config.yaml
n_layer: 10
d_model: 320
n_experts: 12
experts_per_token: 2
d_expert: 224
d_shared_expert: 256
activation: "swiglu"
moe_layers: [1, 2, 3, 4, 5, 6, 7, 8, 9]
router_score: "softmax"
normalize_top_k: false
routed_scale: 2.45
balance_loss: 0.0108
balance_bias: false
router_cosine_scale: 10.0
init_std_router: 0.0189
lr_router: 0.000517
n_head: 5
n_kv_head: 1
head_dim: 64
vocab_size: 16505
norm: "rmsnorm"
norm_place: "pre"
norm_eps: 1e-06
positions: "learned+rope"
rope_base: 10000.0
rope_fraction: 1.0
qk_norm: true
attn_scale: 0.125
tie_embeddings: false
parallel_block: false
init: "normal"
init_std_qkv: 0.0278
init_std_o: 0.0278
init_std_up: 0.0278
init_std_down: 0.0
optimizer: "adamw"
lr: 0.00121
lr_mult_qkv: 0.4
beta1: 0.95
beta2: 0.95
lr_head: 0.00962
warmup_steps: 558
schedule: "wsd"
decay_fraction: 0.837
decay_shape: "sqrt"
final_lr_fraction: 0.02
batch_tokens: 131072
seq_len: 1024
doc_mask: true
z_loss: 0.0001
train_tokens: 1591000000
steps: 12139
dataset: "wikipedia_en"
Below are experts of layer 5 (counted from 0) of a mixture-of-experts language model. Rows are named router (the router's row for the expert), gate (a neuron's input weights, with its number), up (a neuron's input weights, with its number), down (a neuron's output weights, with its number) and show model dimensions 224-255. Each number is 128 + 32 x the weight over its row's rms, rounded and kept within 0 to 255.
Before each expert's rows: "gets" lists some tokens that make up at least twice as much of what it gets as of all text. This comes from a sample of Wikipedia text that the model never trained on. Tokens count by the router's weight.

# expert 0
gets: "1", ":", "-", " |", "2", "|"
router [132 148 126 157 124 157 170  56 135 137 123 135 171  95  27 147 127 138  96  99 139 169 151 134  92 133 140 144 162 114  77 126]
gate8 [ 74 119 115 128 130 102 118 147 127 133  97 103 126 130 132 136 152 171 126  82 125 174 137 167 115 121 140 200 132 213  71 170]
up8 [123 110 117 116 168 171 178 151 171 117 120 186  82 143 130 138 194 101 183 115 162 168 143 100 105 101 122 113 143 131 100 136]
down8 [150 202 146 127 133 139 127 104  75  54  88 157 202 216 156  82  57 115 146 105 115 152  61 105 126 133 146 120 108 110 135 126]
gate9 [100 146 167 145 148 105 112 142 127 130 132 120 122 198 117 132 144 172 166  63 155 123  97 202 137 110 154 115 137 168  95  64]
up9 [100  70 129  75 165 134 169 149 124 158  96 116  65 149 118 113  80  96 181 163  96 142 105 108 147 120 128 194 129 142 147 214]
down9 [130 144 125  96  65 163 181 143 134 157 125 158 159 161  90  83  83  80 127 139 104  70 127 139 142 140 123 144 194 125 164  86]
gate10 [151 136 112 140 103 116 115 118 133 110 154 114  78 161 192 144 105 163 121 164 159  52 144 139 117 172 115 121  98 131  95 131]
up10 [ 60 187 153 158 134 143 169 129 152 163 138 201 143 152  85  80 121 115 147 104  96 147 109 146 136 185  90 120 102 144 127 128]
down10 [163 142 107 138 157 156 107  89 106 127 140  98 142 186 116 109 112 148 101 188  89 172 153  93  49 171 133 120 140 136 115 193]
gate11 [ 83 117 140 106 109 169 168 118  81 108  72 189 112 151 108 139 138 200 175  80 158  87 148  55 168 152 151  65 160 115  98  79]
up11 [130 101 115 177 126 142 113 148 157  82 152 177 156 114 154 111 173  95  88  70 123  97  91 173 117 106 132 128 137  72 143 138]
down11 [215 124 131 105 111 150 121 122  69 178 139  88 154 130 103  83 160 113 131 103 126 167  80 116  84 162  87 193 193  87 115  99]
gate12 [111 173  92 116 105 176  99  96 130  42  91 192 112 213 129 114  95 127  88 105  76 147 108 111 117 118  78 174 129 176 121 104]
up12 [150  86 161 168 188 145 134 153 111  96 157 121 175 172 148 143  74 167 190 158 112 126 118 118  94 147 106 151 126 139 154  97]
down12 [142 151 195 133 166 128 129 171 179  75 130 172 193 171 122 127 201 149 182  76 192 155  98 126 104 117 133 173  91 103 137 107]
gate13 [117 131 102  80  89  96 150 111 127 122  68 163 199  90 158 111 133 129 127 136 155 110 118 103 132 158 115  92 147 150 187 125]
up13 [126 118 139 111 126 104  95 152 102 164 173 116  99 111 115 121 143  86 146 139 135 182 115 107 106 145 181 131 188 129 112 114]
down13 [126 185 113 135 158 139 160 167 139 134  94 123  84 128  78 171 106 155  93 156 125  66 176 156 128 214 101  80  96 123 122 192]
gate14 [104 105  67  84  83 111 142 125  88  87 102 151 142 135 105 131 171  51 153 135 163 109 101  93  99 110  94 153 110 146 112 132]
up14 [ 64 115 164 133 155 115 129 110 109  50 137 131 129 129 146 155 115 106  75  82 151 113  82 135 115 206 112  92 114 148 130 160]
down14 [171 143  74 123 128  93 103 124  85  87 155 143  88 122 141 144 140  78 133 148 121 145 115 163 144 140 127 181 113 105 175  96]
gate15 [ 96 118 124 111 135 119 144  99 147  84  67 151  69 134 154 120 100 129 132 148 134 138 209 146 135  96 127 155 165  56 127 166]
up15 [213 113 155 136  82 115 127 125 146 162 137  74 108 144 155 157 169 109 124  98  96  81 112 137 104 174  97 116 170 133 144 105]
down15 [151 173 179  85 118  71  95  83 163 102 148 139 109 103 177  92  94 157  83 139 149 145 127 120 130 133 120 178 112  77  76 134]
gate16 [ 86 116 101  90  99 127 160 133 110 138 130 148  99 180  92 163 156  91 130  87 146 138 139 153 137 121 116 107 164 127 104 189]
up16 [ 96 125 128 112  88  98 167  93  97 108 144 145 113 115 107 130  71 155 125  93 139 141  58 110 110 139 157 130 152 199 131 112]
down16 [151 145 150 131 103 131 136  80 111 120  89 151 143 141 136 113 112 133 104  88 143 118  42 144 114  75 114 143 159 160 126 132]
gate17 [130 146  89 111 142 185 158 138  98  95 109 132 169 125 172  91  98 143 206 130 157 131 160 182 124 125 166 113 148 110  97 167]
up17 [166 205 154 120 154 163 112 165 148 152  85 140  89 149 112 125 116 143 154  80 202 137 115 100 109  61 146 142 147 103 116  73]
down17 [113 179 125 128 123  89 134 163 131 106 135 120 139 154  72 108 142 106 159  94 171 142 101 124 137 143 188 190 119 147 195  92]
gate18 [140 139 105 100  96  75 114 153 206 101  85 132  83 157 128  77 154  89  94 126 167 179 141  97 146 135  79 143 163 162 133 120]
up18 [117 144 190 143 142 178 142 105 146 160 150 143 188 117 112  70 111 135 130  80 173 127 147  80 106 147 109 141 116 148 113 123]
down18 [138 109 122 113  60 108 107 148 152 124 145 156  70 104 109 108 124 154 136 181 151 165 154  95 147 122 137 109 161  89 125  76]
gate19 [ 49 177 132 152 117 141 108 142 145 120 155 139 169 127 130  75 165 155 125 125 101  79 181 199 158 123 133 168 133 135 184 121]
up19 [107 105 111 159  81  80 166  47 112 100 160  78 152 147 137 137  47  66  82 128 103 136 140 123 120 140 129 126 121 135 173 100]
down19 [109 121 132 174 104  96 156 104 164 152 140 135 119 217 144 127 119 105 136  99 135 167 138  84 118  98 110 162 159 161 156 231]
gate20 [120 110 152 155 104  67 154 111  95 138 103 152  88 159 136 131 143 155 203 155 125 126  81  79 112 146 106 139 105 148 135 166]
up20 [142 165 123 119 151 144 139 139 140 116 157 182  93 111 164  99 115  82 117 129 173 108 107 105 133 182 173 129 151  51  92 109]
down20 [ 32  93  95 119 116 105 144 149 128 126 177 112 125  82  91 145 114 111 156  80 127 114 163 124 125 117 124 118 120 121  75  37]
gate21 [102 124 116 120  79 110 160 161 105  94 183 165 100 124 107 169 129  71 128 135 116 174 131 160 115  30  94 151 174 205 124 125]
up21 [169  75 161  63 150 118 155 148 147 136 123 146 110  78 104 158  74 110 157 139  99 103 180 191 103 114 101 176 133 111 195 135]
down21 [160 112 120 105 136 177  50  92 117 165 139 136 131 107 182 140 148 154 103 129 135 176 178 126 169 123 122  59 129 148  96  80]
gate22 [ 67 129 141 147 177 102 161  92 142 130 115 117 103 131 135 173 128  72 137 104 150 156 213  79 134  87 127 116 135  92 126 158]
up22 [149 101 110 119  73 133 126 129 118 112 148  68  94 103  93 157 121 141  97 119 120 163 137 126 115 117 148 171  91 102 129 212]
down22 [116 125 124 121 134 103  73 160 139 160 113 156 132 141 123 120 124 137 154 126 142 136 171 128 150 117 109 137 115 133 177  99]
gate23 [139 155  78 159  92  96 163 166 151  90  85  56 131 108 116 131 165 103 178 168  91 143 175 119 171 163 139 102 178 153 108 114]
up23 [128 124 100 124 103  96 129  97 101 116 152 130 182 162 137  47  98 159 160 183 128 109  80  97 126 185 120 208 123  74 106 127]
down23 [107 106  89 183 113 131 161  94 112 189 164 106 136 147  55 173  89 118 148 178 177 178 100  92 131 204 123 101 104 116 187 131]
gate24 [170  92 155 171 101 171 170 108 161 147 103  88 146 182 135 116  85 164 158 148 125 114 134  76 124  95 157  99 155 118 115 121]
up24 [166 207  82 199 130 135  89 132  96  49 124 158 142 110 116  89 175  46 103 105 125 181 148 174 144 132 124  77  92  39 134  81]
down24 [147 129 123 135 102 125 103 167 130  96 107 128 128 131 113 118 127 110 123 177 188 127 136 128 141 129 114 112 111 119 127 106]
gate25 [169 147 131 127 148 119 135 123 171 107 142  85 113 149 154 146 128 139 120 134  80 110 114  79 119 141 137 103 169 145 106 170]
up25 [137 160 101 137 148 120 159 133 129 164 129 134 111 147 144 165 196 109 158  99  92 109 188 130 141 146 110 165 156 162 129 132]
down25 [ 73 129  99 148 112  74 130 126 113 118 110 149 123 108 102 163 135 159 154  89 142 120 109 139 108 131 166 160 123  97 115 118]
gate26 [ 80 141 140 176 136 154 163 166 145 131  99 157 124 158 111 182 127 162 154 131 162 122 166  81 159 134 135 161 125 102 117 167]
up26 [131 147 107 117 113 162 128 110 139  59 184 142 129  69 170  86 117 100  84 135 177 163  81  88 117 116 127 129 165 150 106 159]
down26 [174  80 118 144 162  80 137 129 126  96 130 118  80 108 199 126  71 126 109 165  86  64 126 119 129 116  47 108 142 124 167 110]
gate27 [166 115 139  70 134 147 127 134 159  72 120  71 202 102 133 150 192 100 126 174  93 161 136 139 176 104 132 112 127 105 118  72]
up27 [111 110 143 123 140 153 100  88 125  80  69 141  87 201 151 118 114  89 173 112 170 116  18 110 164 120 174  94 133  79 186 122]
down27 [160 169  86 119 198 143 140  54  87 152 149 222 160 122 177 155 131 178  96  99 138 180 165 128 143 137 130  73 144  92 163 104]
gate28 [174 173  72 146 166 106 163 128 149 113 117 157 114 122 111 150 110 139 125 161  57 119 136 119  96  74  85 117 136 113 125 123]
up28 [124 168  93 128 136 134 107  97 113 140 140  36 155 163 128  75 115 188 186 103 151 149 147 122 142 163  88  76 159 153  90 129]
down28 [116 152 185  89 134  85 120 182 128  73 147 121 149  82 176 161 162 118 191 145 102  67 143 143 173 145 114 125  74 159 152 188]

# expert 11
gets: "\n\n", "\n", "1", "2", "| ", " | "
router [150  98 104  88 152 142 108 162 161 116 131  98 156  57 142 149 179  83 141  55 170 120 121 140 133 100 183 162  84  73 109 140]
gate8 [ 89 106 186 127 137 183  83 221  94 141 126  84 159 100 178 125 125 109 149  63  97 118  71 144 145  97 123 128 155 139 139 152]
up8 [155  83 132 162 148  95 163 124 147  82 131 180 178 137  98 141 108 143 109 147 133 133 128 144 116 142 130  92  92 125 116  44]
down8 [133 165 119 180  25 140  72 152 118  70 135 129 158  83 122 129 163 134 100 140 117 116 173 135  93 118  76 187 124 118  96 101]
gate9 [ 43 197 132 103 145 127 141 164 103 112  77 125 106 118 156  36 116 162 177  69 135 179 108 105 153 124 121 145 132 113 128 230]
up9 [112 154 123 110 117 161 130 135 162 108 121 153 194 102  98 143 128 140 103 154 130 161 108 156 110 143  98 110 156  94 113  52]
down9 [171 136  92 120  98  58 178  92 108  78 145 133 107  94 112 102 118 121 202 112 136 134 127  85 133 163 155  80  86 116 140  51]
gate10 [ 84 124 119 142  76 101 124  68 101 117 162 100 173 137 128 129 137 137 144 115 106 133  97 114 119 139  89 146 178 106 127 139]
up10 [ 78  82 114  72  91 131  86 110 114 140 141 140 113 172 142 185 124 110 143  80 127 113 116 139 123  88  94 146 108 136 128 178]
down10 [166 106 159 119 147 107 176 147 116 117  79 144 132 158  73 122 106  89 120  91  76  81 161 124  66  98  61 156 109 137 102 161]
gate11 [ 98  79  57 121 112 151 107 135 161 113  89 147  94 161 144 131 198 121 145 115 135 129 156 114 146 135 138 132  89 165 110 131]
up11 [122 114 111  78 113 146 142  94  94  94  77 146 125 117 183  72 137 125 141 123 111 170 149 132 136 180  90 171 129 164  28 123]
down11 [159 102  83  96 134 121 131 123 123 200  96 116  63 162 152 162 167 105 132 130 126 103 120 157 109 162 129 142 129 158 159 148]
gate12 [ 97 141 117 120 103 170  77 180 132 158 160 148  91 158 173 118 120 142 159 138 146 119 146 129 128 102 116 146 161 125 129  92]
up12 [105  79 118 104 139 144 116 140  95 133  90 214 136 169 140 124 156 140 108 195 184  93  92 135 149 137 163 174 136 174 202  97]
down12 [125 144 192 142 113 137 169 219 116  88 117 164 156 165 117  93 144 125 155 218 120  99 124  98 113 159 131 119 101 116 118 117]
gate13 [ 67 110 135 143 100  98 117 102 146 122 108  75 192  86 139 156 140 123  92  69 154 136 118  98 139  88 123 168 110 102 125 162]
up13 [114 134 101 150 117 118 141 124 122 119 153 115  91 170 163 153 136 127 162 113 136 178 163  92 104 166 179  97  64 140 117 163]
down13 [ 73 124 123 119 159 159 115 116 158  90 170 180 161  92 167 141 123 158 142 145  77  80 150 148 128 146  98 164  64 123 107 136]
gate14 [122  97 127 177 104 130 122 200 133 106 139 128 119 112 151 167 108  45 106 173 106 144 135 155 121  87 147 120 186  97  97  99]
up14 [ 94 122 112 135  88 156 102 166 151 146 169 116  88 156 183 183 151 110 111 155 125 174 140 131  95 131 168 100 120 169  94 159]
down14 [144 124 136 140 111 181 138  97 107 134 126 153 106  53 121 168 130  73 132 137 104 134 109 100 140 154 167 150 119  98 101  80]
gate15 [ 75 134 115 163 130 109 160 125 175  93 153 127 140 182 130 174 171  77 136  93  79 156 165 151 136  73 106  67 139 124 100 130]
up15 [ 89 141 155 105 130  97  78 163 164 182 106 114 104 154 101 124 139 142 142 161 112 129 209  91 129  87 136 116  94  82 118 206]
down15 [157 131 122 146 140 102 141 137 144 177 156 159 137  85 146 119 111  97 128 101 167 137 166  78 140 115 114  91 151 164 131 104]
gate16 [130 116 121 161 147 142 128 156  91 134 156 173 105 164  98 178 128 143  84 160 136 128  95 106 159  73 133  97 152  98 115 135]
up16 [130 158 171 142 117 153 133 113  83 117  95 144 163 104 138 113 153 142 160  94  97 109 209 183 108 137 125 138 156  98 134 169]
down16 [106 121 142 109 118 152  82 168 150 123  87  86 138 115  83 133 111 162 140 186 139 101 140 171 142  93 156 126 140 170 151  84]
gate17 [130 164 117 104 188 119  72 153 120 161 111  59 134 118  69 125 128 144 170  86 144 178 172 130 109  91  94 116 192 202 138 182]
up17 [159  97 147 143 104 159 149 141 153  76 173 110 156 123 172  99 148 158 165 102 125 113 110  88 145  73 137 165  98 137 115 141]
down17 [ 86  88 122 137  88 132  91 157 148 109 129 108 154 174 111 127 182  48 169 122 140 147 151 105 111 117 102 113  99 130  81 141]
gate18 [197  93  79 104 176 144 126 118 144 118 168 182 126 139 188 112 157 128  53 162 179 131 103 122 137 131 171 110 142 199 168 120]
up18 [113 103  68 111 113 134  85 118 112 147 142 146 159 149 163 238 162 133 152  81 134  17 144 139  95  90 110 134 158  60 101 100]
down18 [197 151 104  78 115 191 120 151 104 115 143 116 106 123 136 109  82  74 175 170 221 150 123 119 196 136 119 172 145  89 149  23]
gate19 [143 135  94 123 161  81 119 122 190 175  59  68 125 147  88 104 160 152 115 107 139 134 107 184 152  90 153 113 109 108  99 102]
up19 [143 143 134 112 161 112 169 129 145 151 174 151 133 195 145 156  91 110 177  87 108 131 132 119 159  92  94 175 160 104 154 198]
down19 [131 114  99 135 139 123 132 158 128 134  76  83 115 109 127 141 168 146  96 184 113 106 133  95  79 139  93 137 159 104 142 108]
gate20 [176  84  67 157  69 125  53 163 155  57  54 115 112  89 126  81 106 103 166 109 137 158 110 140 171 115 128 133 127 142 167 135]
up20 [106 116 143 141 150 107 114 187 165 130 144 175 102 139 118 114  55 104 169 117 157 101 147 120  68 155 102  93 137  66  98 158]
down20 [114 174 163 122 119  71  84 123 179 109 115  91  84 102 134  95 189 128 158 109 108 133  76 135 121 167 106 110 142  86 126 133]
gate21 [167 136 154 135 124 146 128 163 129  81 154 173 193 127 104 103 108 125 144 151 160 147 102 138 155 164 137  99 111 125 131 185]
up21 [120 121  94 134 147 111 140 146  92 212  71 158 136 104 109 130  80 181 141 160  49 170 120  97  88 152 133 119 151 195 151 139]
down21 [108 131 178  61  96 142 113 103  97 154 134 132 172 157 169 126 102 143 126  76 182 177  87 112 183 181 132 113 131 153 130 130]
gate22 [153 148  90 142 113 120 114 126  81 125  75 130  39 117 129 126 124 199  71 136 151 147 185  90 126  65 162 130 132 111 177 110]
up22 [142  68 176 124  81 186 149 147 127 179 174 138 120  84 105 142 161  83 110 101 109 143 155 126 137 180 116 120 120 121 170 151]
down22 [118 108  94 169 124  55 115 167 143 117 156 122 148  96 134 163 157  37 145 170 156 185 139 104 147 148 113 109 171 103 141 135]
gate23 [120 164  59 127 158  78 100  76 120 145 100 105  80 153 137 145 108 134 121 108 155  68 112 150 145 149  78  79 106 103 184 175]
up23 [116  98 126 160  96  82 173 154  76 115 133 110 190 115 127 167 144 198 123 208 164  75  81 131 149 129 136 101 149 105 128 160]
down23 [129 136 140 167 106 135  46 136 132 139 135 141 116 140 130 152 107 150 207 104 152 144 146 141 159 117  94 120 147 150 103 101]
gate24 [ 70 133 144 114 138 107 120 107  85 123 124 106 120 166  87 156 148 136 149 134 144  96 188 108 109 138 137 131 135 147 123 131]
up24 [155 106  65 163  57  64 140  89 137 106 177 163 115 159  89  73 132 119 127 105 117 161 130 143 148 134 128 136 106 133 125  80]
down24 [150 107 167 103 118 137 101  85 145  99 159 156 132  47 115 150 104 107  87 151 185 150  52 134 174 126 146 136 137 143 151 165]
gate25 [130 147  90 152 165  62  97 123 103 119 128  74 130 138 164 213 144 161 122 124 110 187 122 193 138 121 138  91 119  99 143 144]
up25 [125 114 235 138 134 103 178 130  86 163 179  94 122  99 104  94 121  68 116  73 110  90 133 173 124  91 100 143 171  97 140 106]
down25 [199 144 116 172 114 152 137 170 136  84 117 114 122  64 123 111 179 200 115 112 135 147 149 109  87 171 138 133 112 104 142 112]
gate26 [119 102 159 108 107 115 105 170 144 100 104 176 131 168 124 109 131 139 125  91 182 170 125 170 127 162  79 173 124 139 140 142]
up26 [134 136 107  77  98 127 100 112  73 101 184 107 169  91 170 125 116 170  52  91 110 156 137 102 133  83 112 133 167 131 137 122]
down26 [177 141  82  82 136 127  73 145 112 136 112  78 140 136 111  63 156 142 108 106 148 208 147 152 192 140 118 103 140 156  88 122]
gate27 [ 99 176 146 107 132 146 156 101 117 124  91 126 106 107 147 145 192 176  66 148 147 145 147 151 127 163 126 100 128 134 102 140]
up27 [107 143  90  92 163 139 152 136 132 114 131 119 175 117 134 102 165 102 117 144 129 107 160  79 101 152 158 115 165 126 116  88]
down27 [158 158 111 112 173 171 127 141  99 106  87 131 143 161 161 120 146 146 139  96 117  80 112 136 159  67 187 133 151 118  53 140]
gate28 [ 99 103 129 165 100 121  98 173 152 120 148  61 174  84 145  65 117 118 172 145 165 136 183 137 141 190 125  95 129  86 142 148]
up28 [121 141 160 139  67 165 137 160 184 123 187 134 205  84 107  92 105  99 144  76 151 125 145 121 139 124 183 124 113 173 151 161]
down28 [ 94 101 101  67 135 100 125 158 162 144 124 142 177  91 126 144 110 105 124 123  93 149  85 156 124  75 143 162  66 141 151 127]

# expert 4
gets: "\n", " | ", "\n\n", "; ", " ", ": "
router [ 90 147 156 114 112 173 112 106  73 111 133 122 144 132  70 116 100 112 207  75 159 135 139 169 129 144 162 113 133 177 138 120]
gate8 [119 122  59 118 128 147 130 132 133 148 109 150 140 144 135 179 109 200 121 125 127  66 130 184 174 147  61 184 118 157 133 116]
up8 [158  95 163  93 105 106 110  82 122 115 141 149 165 139 150 127  90 131 113  92 189 177  74 125 124  93 133 161  87 135 119  96]
down8 [100 100 154  99 148  57  92 112 152  80 100  92  48 150  92 115 179 141 164 132 106 100  93 124  52 145  76  81 103  90 117 117]
gate9 [ 77 136 139 146 131 147 128 155 138 144 156 190 137 111 117 109 143 183 118 103 137 159 166 130 162  92 100 163 126 104  92  94]
up9 [ 99  98 151 123 148  92 109 133 122 107 139 128  93 171 102 119 145  85 150 138  84 128 101 119 160 152  93 133 118 126  92 151]
down9 [ 99 139 124 133 106  97 112 166 144 114 146 120  60 170 134 129 134  35 102 150 125 119 119 148 110  84 206 178  62 129 100 142]
gate10 [118 165 161 130  82 126 130 129 184 115 104 124  70 206 153 212 172 142 169  86 162 165 101 128 159 122 175 129 117  71 114 165]
up10 [106 103 155 124 123  99 124  67 100  81 219 161 147 114 120 211  99 135  95 158 137 146 152 163 144 121 100 137 121 128 129 101]
down10 [149 148 126 111 150 183 160 106 184 128  95 155 150 187 121 168 160  87 117 119 177 138 113 141 147 114 135 131 137 168 117  76]
gate11 [104 167 131  98 160 147 169 178 117  98 165  91 143 131 131 108 145 148 126 157 144 162 137 150 190 108 102  90  68 154 141  95]
up11 [ 88 165 164 128 130 162 116 140 184  94 101  95 143 202 130 131 129 123  74 127  38  98  99 102 133  88 139 108 136 161  77 146]
down11 [158 133  87 105 141 170 146 157 149 136 107 141 146 156 126 196 103 177  99 123 168 141 158 119  81 142  63  99 127 144 141  80]
gate12 [125  98 139 129 128  74 173 127 127  53 128 134 135 151 127 117 111 172 145  84 144 183 147 142 141 148  70 129  89 169 168 153]
up12 [ 97 152 131 126 110 148 161 186 136 141 136 170 169 170  97 146 117  91 173 148 110 183 137  97 157 156 141 158 186 131 134 161]
down12 [ 92 157 128 174 154 143  93 125 123  61 145  96  88  69  88  83 128 154 150 123 114 154 127 165 134 140 171 140 147 133 114 126]
gate13 [156 163 151 202  84 131 139 110 136 171 122  94 145 161  98 135 109 152 169 169 157 121 172 165 195 163 141 153 106 166 153 199]
up13 [148 169 141 173 150 125 156 137 120 174 109 120  74 118 109  62 129 126 151 119 149 111 149 184 165 140 125 145 112 115  95 155]
down13 [135  53  38 130 146 135 160 184  90 104 127 118 141  94 123 146 130 109  87 119 194 108  60 131  83 153  95 118 164 133  68 113]
gate14 [102 147 127 124  99 153 106 123 137 117  95 122 133 153 140  97 197 129  80 102 105 145 124 124 143 139 112 122 145 142 161 142]
up14 [145 149 142 106  67 152 143 108  52 183 117 106 121 166  79 127 142 101 104 102 124 127 111 186 139 138 145 149 101 131  66 166]
down14 [140  77 166 178  96 179 133 136 182 155 153  62 114 109 165 129 114 135 119 198 176 141 125 157 118 124 133 151 144 147 179  82]
gate15 [ 92 137  98 151 127 151 116 114 145 167 105 114  76  49 138 100 200 117 194 123  89 111 119 179  95 136 119 118  66  98 103 173]
up15 [119  89 139 169 100 118 124 104 143 122 115 168  94  93 141 125 116 141 169 150 118 128 139 144  95 123 172 149 156 150 176 132]
down15 [159 195 134 130  97  93 115 204 136 101 155 125 106 126 113  86 109 154 131 169 131 148 160 127  83 156 133 172  92 122 124 151]
gate16 [220 167 148 145  84 129  87 150 153 165 151 128 203 126  89  82 173 135 147 150 102 183 172  85 119  99 164 161 136 184  79 117]
up16 [ 77  47  86 110 143 141 157  99 104 109  97 105 145 127 128 149 125 125 103 128 152 110 160  88 170 102 119 139 106 103 172 164]
down16 [144 148 208 133 132 181 190 178  84 145 132 131 154  81  69 153 152 120 143 126 141  98 124 141 159 122  86 166 166 101  81 165]
gate17 [131 107 154 167 147 116  97 140 103 133 145  35 121  97 143 102 140 157 165 151 152 133 138 160 107  87 143 147 181 188 214 116]
up17 [129 139 128 104 179 122 119 162  88 193  98 142 115  86 131 159 137 165 128  93 128 144  92  90 158  49 115 144 101 131 168 135]
down17 [111 104 153 180  49 149  69 139 183  86 114 116 170  99  86 103 164 132 132 139 138 141 114 110 159 139  68 112 139  97 122 159]
gate18 [110 106 108  89 183  25  92 181  88  77 136 145  83 175 110  92 173 107  98 100 108 137 129 101 179 144 134 112 144  79 157 123]
up18 [134 112 136 178 155 120 158 136  99 115 181 147  92 101 160 162 120 128 110  66  30 159 107  45  99 142 130  91 188  62 177 122]
down18 [152 124  99 135 117 164 115  93 150 131 118 132 160 149 130 150 142 146 123  62 176 155 162 157 100 147 124 114 184 117  82 155]
gate19 [105 178 136 157 139 151 155 135  73  98 106 151 119 135 110 162 173 124 128 115 140  93 131 118 150  92 133 160 154 109  98 129]
up19 [114 134 109 117 145 120 124 177  90 164 127 188  80 110 113 142 145  98 165 149 137 150 121 122 142 107 157 178  45 128 104 126]
down19 [107 132 151  94 183 128  85 101  90 207 117 133 126 135 160 115 164 159  88 143  97 125 149  85 132  97 105 167 111 115  86  77]
gate20 [110 106 116 141 135 166 183 127 110  83 161 164 133 109 142 155  80 202  95 153  86 181 148 231 137 100  58  81 122  86 132 134]
up20 [154  59 129 112  75 138 102  88 140 130 153 142 159 217 109  95 100 156 104 137 129 163 106 167 161 188 143  83  76 164 139  59]
down20 [112  75 137  73  71 127 178 124  69 128 104 158  80 184 130 145 152 143 175 111 155 134 140 109  79 117 127 171 112  99 161 132]
gate21 [ 99 129 112 134 166  81 125 123 154 147  65  75  80 109 107 119 156 178 128 126  83 123 127 169  93  93 112 157 145 173 155 140]
up21 [157 153 146 127 216  68 110 138 197 186 124 168 120  82 135 152 119 137 132 142 110 143  88 147  90 103  84 121 157 176  93 123]
down21 [163 122  94 121 125 110 190 153 141  42 148 101  82 119 109 167 130 152 115 153  48 152 105 119  99 172  74  95 120 137  59 108]
gate22 [110 143 144 121 179 118 123 169 132 185 158 161 137 195 100  84 105 199 153 136 125  97 115 160 122 118 133 156 168 141 160  82]
up22 [ 78  84  85 112 105 158 154 140 131 129  66  86 171 185 157 149 124  87 125 153 137  73 186 134 180 120 130 132  88 103 128  86]
down22 [144 152  54 135 110 124 108 166 150 131 125  87  89 141 135  80 173 114 122 107 149  90 122 128 181 177 141 156 190 119 125 161]
gate23 [ 87 146 146 161 107 131  89 116 105 125 134 116 179 121 173 123 158 123 148 102 100 166  62 117 105 129 131  89 109 150 150 126]
up23 [111 118 131 120 157 172 161 141 111 160 129 154 134 132 151 165 118 196 111 107 167 122 135  86 116 145  50 131 162 114 119 166]
down23 [ 84 125 125 140  78 120 110 139 124 151 141 218 127 114 152 112  93 141 171 160  75 142 152 138 120 132 122 150 155 116 112 190]
gate24 [119  89 122  81 130 113 104 132 104 143 127  87 154 142 120 158 170 182 148 111  97 181  83 119 141 154 115 136  54  65 156 140]
up24 [144 108  87 107  97 121  74  82  88 195 109 129 173 129 115 154 157 182 142 147 139  74 127 147 141  98 134 156 189 142 181 120]
down24 [148 103  74 128 178 142 166 107  99 100  92 158 150 120 111  82 139 166  63 127 127 117 110  92 179  97  56 143 135 115 178 168]
gate25 [124 118 167 134 138 174 138 109  99 155 103 151 135 120 114  99  85 157 106  87 125 138 114 107 116  85 204 112 150 126  93 107]
up25 [140 115 122 189 163 148  49 155 113  85 150  87 139  95 142 142  92 115  77 121 167 109  93 100 125 123 157 177  98 176 157  84]
down25 [141 152 142  91 231 127  82 178  77 165 105 165  70 124 202  67 102  94 113 152 107  69 107 134 144 149  91 139 115 136  93 173]
gate26 [126 129 114 130  59 115 106 186  34 129 117 140 121 144 119 131 137 170 137 125 107 151 125 146 131  57 117 110 140 158 109 137]
up26 [ 75 218 113 126 152 125  97 103 167 100 142  96 112 134 119 138 102  89  94 119  76 134 116 202  75  84 150 169 150 123 146  86]
down26 [178 137 112 141 184 121 203 140  87  86 106 112 133 134 148  69 111 163 122 101 122 119 132 165 157  92 134 144  79  95  77 138]
gate27 [ 90 150 128 111 135 169 141 159 102 118  78  74 148 126  76 119 151  88 154 138 174 153 192 209  89 214 138 120 164 135 139  55]
up27 [138 126 131 120  94 135 199 105  44 146  88  89 150 101 153  90 156 154 118 109  94 133  40 122 133 151 118 114 111 154 187  66]
down27 [149  57 127 115 178 159 126 160 111 148 110 101 166  60 114 139 157 171 118 161 146  84  95  98  62 197 102 134 145 141 154 130]
gate28 [ 80 160 172 135 135 137 139 123 134 111 150 103 118 175 100 112 191 142  96 176 148 157 116 146 172 108  84 145 157 157 132 141]
up28 [107 152  70 161  42  93 169 166 127 117 205 137  85 127 108 107 150 123  89 118  75 123  94 154 115 128 170 139  79 117  49 125]
down28 [134 144 112 132 134  64 102 134 123 113 121 140 118 181 112 115 126 118 155 126 178 139 117 153 112  84 179 135 157 110 108 158]